Weights of a small mixture-of-experts language model, trained from scratch on English Wikipedia: 9 layers.
Below are experts of layer 6 (counted from 0) of a mixture-of-experts language model. Rows are named router (the router's row for the expert), down (a neuron's output weights, with its number) and show model dimensions 0-63. Each number is 128 + 24 x the weight over its row's rms, rounded and kept within 0 to 255. Numbers have three digits each.
Before each expert's rows: a language model's description of what the expert responds to; "raises" lists some tokens whose logits its average output raises strongly, later layers aside. This comes from a sample of Wikipedia text that the model never trained on.

# expert 21
Table pipes, line breaks. Table cell pipes and the line breaks ending table header rows, plus closing parentheses in numeric tables.
raises: "\n", "\n\n", "en", "| "
router:125093143100150141150119110104150076103140137095110114115140158113108106099114154154112139116085107071152118146137120153114156132145112087081119118153129159139107101143096130159170130135116147
down0:159172127123141114123126136150103121160146128120094165112113139160117149165162147153159110139126128132172107121118136126120147142090159115109115109123125114134140155120144128122114138117098138
down1:105137166138109098138151090098088124156125072127122163115162133105157140138163104112127172102138154131128120164149131105126129194131144152105150158115128122141135136118139168165155149113098134
down2:134154071182150109125069080076135154118131085131135135105122108144114157103138108149148121100098132123133129105118085141158128121104115113112111131132160163133118131174114077171133111125146111
down3:157183115116114166082126165158165152139122132109181123169123120126135102143140110107118138128122103111124134080114131160152170129166159143123147177092087120110149155119128155126135086150114171
down4:086143151167134151145128117150114086140132148161168133104125137114110105113142143137081097142107111135148099121132144112068150100091098127142146079148121143150126043144066150143166165149132112
down5:115161111125121181160123130109149161112122115131116082125097080157113099139128124112125128070078106120088130158178092137143148128128173057157125145067132146103147154127139118141117123154126125
down6:135122121109155114094100167141129125141164163138157118085129126144156132151128155143148136114151156137111105165122128132140118117090125095134132144166132146131155149057103139125176138125121132
down7:150143095139143064192123092084097120134129091094113134131150162109117112168114115115113134148113110134097207121158144123111110132131079146160126133108084139124148094158117179106099112132137130
down8:137106106171144119178112119149148129130159134127105123097137144166075109106134111069148125131121102139101100137100123140142118103087124142112131115109096092152110144102103133172130111086138190
down9:110148136136155116129146170122173130112112134128080148137082145121111161129124184114126166131141134136144156130136133120133164124107109143117140130133150121111144106132081139092164105150137124
down10:153103144089118168132153104163133111122145121086147158141143143101123147094164143121137121134123152120135100112088117094132080112113090131120130111122122090122087103115158146125102106100107131
down11:140125122154087128129111115135112134113117147109101132135137109129153112117110131157171168125145131134134127128131089131120148131105156116104133119208152164132087110127116110106117110140154168
down12:103122125148159106161147145092106134118166094157181144114125131133143099109150116161163148090171125102140118078131160115146086163144130119110110147112137142135145121117123115157166123128118158
down13:113165134144140088103122137128137112077114167112120109109104158094102115128116096154089125117113141136125156144130139141118104159123162112160122122120108183080108131094130123125152119125105164
down14:152078148123129161135117120100102129139142136073103158190129124097142130122130110147107092158152163118121129127124104163089137142095120127137120133118094070195123104166140126130106128095125129
down15:115125103133157152082164138081061157146131145145104106135132074099138135149152129119125121109148143114170120111138119086113102117099115120112131137104091062108160139132120155117113121161164152
down16:146113182093121109116083104126115132109138108129116110102131120114121118156114131105143127139114120147089151150156141124057149110124148170078103153140094111115118121107158115142132106095135118
down17:114102124098132118157192160092119156099095129166115144169125124107115129158165161113161132135122155181121108132127114136132122110122104100141097168136147124138113131124167120116095119107156090
down18:098129149127192109138154143078140161124120129114078136097120131107109189079113142107155126113158165130166162131092160158154192107121134118133143149142151152139131136104091089113111097131074149
down19:116114122127090085092155102124143120097118135134112133141097141147118112116107171136110161115124166116123109100149086104091100123175117133124101152123128170176131143112162102131081129135157114
down20:088128118116127159098115137097137118156070176118112138118117093118079116115152128138088180129174134157096163131156139135160080098129132116115136129114149162125122100168153133143139113126109103
down21:129128112100109157122112120160171115086101148137148118129104116103130140075093125125139103126125103143104122102158102106143112064115119142111148158112110109135120120128113098121135126124159096
down22:138137084094112112164076102128137139059095140140121105066142090088133171139123152125133139132098153112103130152111143150155156159138125090103108157108151112133161162167186112132105187108115135
down23:085137121114107115177137145157120140111121108167140114103147122133151096137165124131095150099151115136169142163136160130110105152116136178177142157141117123100137159143126112149131138152166176
down24:169105147102136159138137129090139090112123148159140113116093142118124084113116071127124132117100083141170118126125142138109107130129133126161136126127136125148118197126117128103158132139128126
down25:149150129161120155134118095145150147151072142116160149184138156141133126102137081107117135139151162125130123109137118141108115098131138107140122113132151152133125108148156134124134117115156154
down26:163132137138147103129095138157095107122152118154181146124125125131172108099110095129117131151126129117098113127108128111147154146084127147144110130122122163174131114122111142093041109106160105
down27:111113159139139120136137142117146166127181144134155113137146156122092126115130114141129106162119087153140164117092095050150148137138146138112157150110147115117165105095126117110132173102146140
down28:138116124192144106133152145103111114112103112133121122138117171096103147136114169101114105140091163079149116129164167104155104136174151155115085089152135145137070120118114119123123125131179106
down29:115122111143107093120140156117103137100131116152168134088134105106137134127131126114136152121149109149092114127131133119152112141119116148156090134113083101136123156121141164175117103135087123
down30:130105122112121167151155132135093137078148142152111142104100190102139105103102125132127101104153152166107132127103134092127099140104148138150145130067138118145118150078120160132110131124108105

# expert 13
Line breaks and Latinate stems. Newlines after list items and headings, and Latinate word pieces such as ti in victim, con, fic, pre, spec.
raises: "- ", "===", "=== ", "==", "====", ". "
router:168102118102121109130133126128135105159117138149134104122075139128114129136164151084110126135180128124131156116190135135150124127131108126128104129110146099165116113167108114105165141152099140
down0:066079099069135108150149152111119096131165153111118129118130143142104126157109129126138134137092147112113149166109195119134142100116095094138163153125108132126130092133114167107116151119110145
down1:164128138127157133133129148112123118142127095145106173149115110153133139111133126135129122142105129104180129144143107138138133097092129143151154128157158168147149158112087113132145124109149096
down2:156184124134126115116134141113167141096125105139139108133137114146127174127160090105156178165133101105098133114142104124123126129110143189149069151172121151110157147163090131153085123157150125
down3:155144132100138123112151131154118161179155099134144139130096145142174135128164101129082113177143136135112129120165113105137087143084132152116116135130126152122068142150173126112129131147123159
down4:153149127112146152129101115154176136106161153101111143085125123075141124137093140126113139142160097153122135132157104120082114113146128139143131105121111153138134141147124104103095141107146122
down5:098126166157127101112168064125144107107081127135147121122105175145204158116116110140143121107108151146185116123135133101199135172091148090109118134126116121143132114114137137120105107136115116
down6:111119139160141178143128145160148090181148172078140108171154105122134135120136114117105113127118117131153097157088101126141129150098125126138126122154126104089137162151136102143136130135114143
down7:141123094115146132120134181150128127116141117112105084110101148107128100106115105139115150082103079135129150155135135088107105131135128171155108145140164108143168120157110117119094123118103100
down8:088120127136172103112089104061099119119124118119123195104119139150157104116116126107158071150150125119109139112148188107089118104132119085164095166122133168143092113166160125125135070132091125
down9:103132108132118113161118147156148195155126160125120115142117121190167104135110169095158131121116112137124135131141140127146161134124131147126089135142117126143120158136089099141126114113140109
down10:144177137123159116127161120098115124140151132170098088113105119159105098100134133139123106114177143097133112106094101143140145130131102159060127123125104113148163161126133131116117169123144094
down11:137129155100131160110168109118127169113114091117104143161135168110123127164129130154108119117116153136166125138115150157109117108151144107094156082143141143142082158130132108133103105123103126
down12:141131143124090090106104100103157134156186089115109101163111172086113135140087135111064120137138093150104160132148105133124148159097138122098076123145091100127091167142141107160106146130083135
down13:148172121149130122111130156126147111090109142102117103095120101134117123175147122110151184139142166095124152130124106112141143120116120133134109115093134122137120117103113155117121156150176171
down14:116121162163153106138166134131155137097156168139128128111125128128152119149133130115118186128142084168146162118132083128142134141106121161174124161137137172132139135132151117091095109137138147
down15:093126090155166070112123097158122128123086153128142116117126131128129111140113124104108114142089094134160172137088141143124141168106119141129155127106123114120133179140132142092102149142133148
down16:101137142146135124144078101131187141113100139121096145099182139112105156124045133114149135143112082129153164151122134138125135128111170104086055135125101129111146152134143114105128129109160078
down17:134088169093178089179113143116148125115084169175150142154125138093139060098121160110118111105141083097147114118161148178120106157132133116120119165121117152109120134090098127102129105160092145
down18:127125097112073111117130120147156130104138118157187111132112098118141132131109142079124140160099115122178152109155142107099118133125102111109103174144125135176148100114122129090164160151151093
down19:145138122108115154130104135115118103140117057120158127167166121140116098098135093158101127164148132120132114114198151128129188090175081146128166135137116139157095137158151174142140097150124131
down20:115079167108109114116125098110149115114113131110107132120114132098106124136119107117135087157106137127157132094124130128109083113130141116125139100152143140103157103153197101110087134123139113
down21:146175119115166127120092116084125141124127121179143133117138125117091086134136096123128120147187111154089131142162165149131118127162115142151121146165131131127134103135099158140150130159157127
down22:107106131143138174186150126111154103081120123142088112159150122149121133079109149135129096137110111129133121145115150155134122139124115114116178120125143111090131110142126117118120118169163117
down23:118124139095120136103091118105140130115102132162129116155142135136073157089128152137119172148146127142140112126120093117132104139156091110117082114184139088140123138152138121114174135119089150
down24:137121177140160097113142132101128121120110133149135084137123121148088130129118112097101157134174134109106150125114080120117153128102171122154134165120152126133119131143139140134150072169122153
down25:135121194125145131098113092142146115096104095112115121117155122158094093104165154099095163143107166162124144164140169129097137144142161139132121116136085144087122134119161110126100165135152091
down26:140151109193176143117096160142113105111164079141132142113139146123123165154130128129149140105124175107141116178150120144143118147103153151156131102133143138093115070154093141137154091115098089
down27:108147122137163157125114090122119113149107135141151103124130093079110129119140165102109121160127113153143158125129113125143108104123113092111123116134082117099123131056118080115150110113116130
down28:114138139117146116120138131137099149061160152160100139105114109111132082138143139149102162128182118123158157135136120146178144158149146148129116106157124107123095141173135134187140121101167151
down29:119128135149146120088087119081157126118114122120130135157139079120114142117097066119110118158149119094090146140098127147136117134159128141146107131133141116141135118188151135119174148121147177
down30:154091120124134143117122120105094085106156126107109097149143138151124153115118148089109125148149116087112112121120114116109148143144108137116143122178154150114089114158159102120130143092127092

# expert 16
Word starts after articles. The first piece of a content word after the, a or of, e.g. ed in edge or editorial, Man in Manassas, Mus, Th.
raises: "r", "d", "i", "n"
router:084136123113130145115104128110140174143116112108146132103125129090136153155171113089140138187128118113096121102122145156118123137133143161075140115112138122102121168111148156124145126179124129
down0:125134108171127118115103092130132138120148091142125129092133108135091139131101118158068140121148106105179120118112127177175142137141143165111083158116127171136162099122121160109153167104125113
down1:159112136161132124130121105131148140090113123167082139129144156123128151129131106118109107126150151164157163161143124062111105120106116103164126103122109140137128110114116123134149108127164097
down2:122130154124164117112170136098135097112108094145163136105115108130093163155133122154131128129133137145123138132154113122122135101137140146114122126093142137154125100107119170191130132099108137
down3:144155110169106079097130120170098126122147145136130120104091114160106130111157137137131144150153118135184148128156102126118113103108162112109145134161114096119128116076123147125103137156139121
down4:179106111122133127161130133123149127118125142113132145142145083130104087115122084137153132101139178117149132082145122122150149169102139120133117115160184094121138110140144122156081139136108123
down5:097160135129136128103134158117105141175180140109136096102153092107140102121161113109137135152167131117110093107072140121100150107139140118121147104118113101141120153140116125168131186113156116
down6:132140091103095128098128112136154124102132118103156164135123066124116149165109093098104119135131109105141133082109139153162087130080141139155117131108175172112139169132123105155193124172082183
down7:149123120165124135136127110143092125127136137129154171113132108158138170144128072093139074165160104143092094105151143121103130117110113125144160107142135153117169134099099127089129117137118116
down8:110176131157168118108134115120122104168108129150131112131113083109149171141147095113125152118158155162148141145133153139101121104143149157156143148138135118141113120095129136080181151111156125
down9:126124179147162125115132109127153098144132080131141111110114158141121158107134133127125095092158121138144134130101150126097153102124126156134109101126089155132138110147126137127141153189169153
down10:136115132109095102131154086120085129108149096102104164109124119130154139158101126119142128121133124053153181092092118139167111097160045142075161115080117090131143137108118132106107145134091078
down11:144113136140148155148118139075121126170148102154168095157107092141170147137127171153114132111132127090130127084155102134128119148126112131153142116126152102112131120198143122048127109106106138
down12:131105141141107107139152086105153125137105106164136102092100129135123170110139116136126098160148145089121122116118108125137092133132130133165114112145153116152084101137119134141145140183139128
down13:107158045127178080109124108129112090107106140169100116155140197104108089111125136142165150138140137082135126156109132143127118128162133092149110111087153147151160138107116146090146147121132151
down14:118115128091115132150125135129133106078110143154138146119160131100108151116135142131102098120170114150129109130165072153136146091116087115106070148145112177123090137085135168129168138166085089
down15:142138103124095113110156127095153119154109083123128148128118135154132139147126129138155152113138165133146148122113123088149144162098128133123114095094150136121195085153143126089162103156128115
down16:149140092163151071124126156097122166144130096146155132163129138116117099100135171119154093129148104142162098141124151095102127142148108143156111127101151144116123125127132141101140077150117169
down17:111097125112109130157104122131086146181145107136134102165169083118115124124122139136121129116132057147108116134088114130146115094097101141130111082126078145190142110160113070128132134149138107
down18:108142159112083088061089129115148144154123171122127145113139133134086143082118136166123110128150129162144109128158090101152116127157104121123093125129109157151074129129135073128186125102108114
down19:096145157118165129124153110143114098121121145146118119157132094144166124137094132121146095141154163142162167111101128104144111140142155114134147111148100112135107184111123077073124189133126092
down20:149133134128116157130134136120131168091140097152149068116116129187123138112110137136139114151139125132144112147133168137068120132137114153140114114133139093173147128135130079128133113081079152
down21:134115176174117141098188128100092126135084131161121109117101105140111151145156121186101082143135119136114126111142161149100084150089145144109151146119138125102143146093151154097098129119149134
down22:140141161087072131137147137172131134154136093128159105085156104140115159140118110118127112109114104145148142127132124160137134144116104148172106134125132149105141145137139172117175127127163160
down23:111105113124094148110110187127140058123102127136134127102126072110168062133098100103126104108123148110159122118159119142120141116105110119111149146130125079151125122089154111110135122126181110
down24:149122109143150151154156125144159124177153166112105154102117184084136135153136116154089121147116150094173104144090136106174109096129158134085097119100091138110091118120164139140138109151097117
down25:131132129121082167136140137104170166152124141131093118125133146101142166110150089133151121124089151145164122128131109122137132190161126170170136149132123111150112121155146117079107136131127109
down26:136133091105114133092097184117086141146101118134165052130139163165138114133112114109158125082127105134123125130143120107119166123110123144138143111165152145126105173108167139140144118160113151
down27:076174081142124128091112150090127116117137089126148117182130122114164123102130107136132101092139115078117149106117132145119103123138100142115120124121137115092121094109130123111125127119086126
down28:138098148087126160143083143124130099108083130150144116136111138068127143153105118092142144184170133150134133151131133159138150120134137141117124153118096096171149155128170103135167104113156079
down29:120127096160152144107118122154136106102142171148152118104098131099169091105129128188145145080125141100106088115136135104092178154096111100176142087140118165157121087153122122118109158116129128
down30:102160118131103100146113107116131140128100096144136133107142084101115160121120168122094110154137058152120150116161102143142163098129084136152169126121101117122087158108095125121117087111153175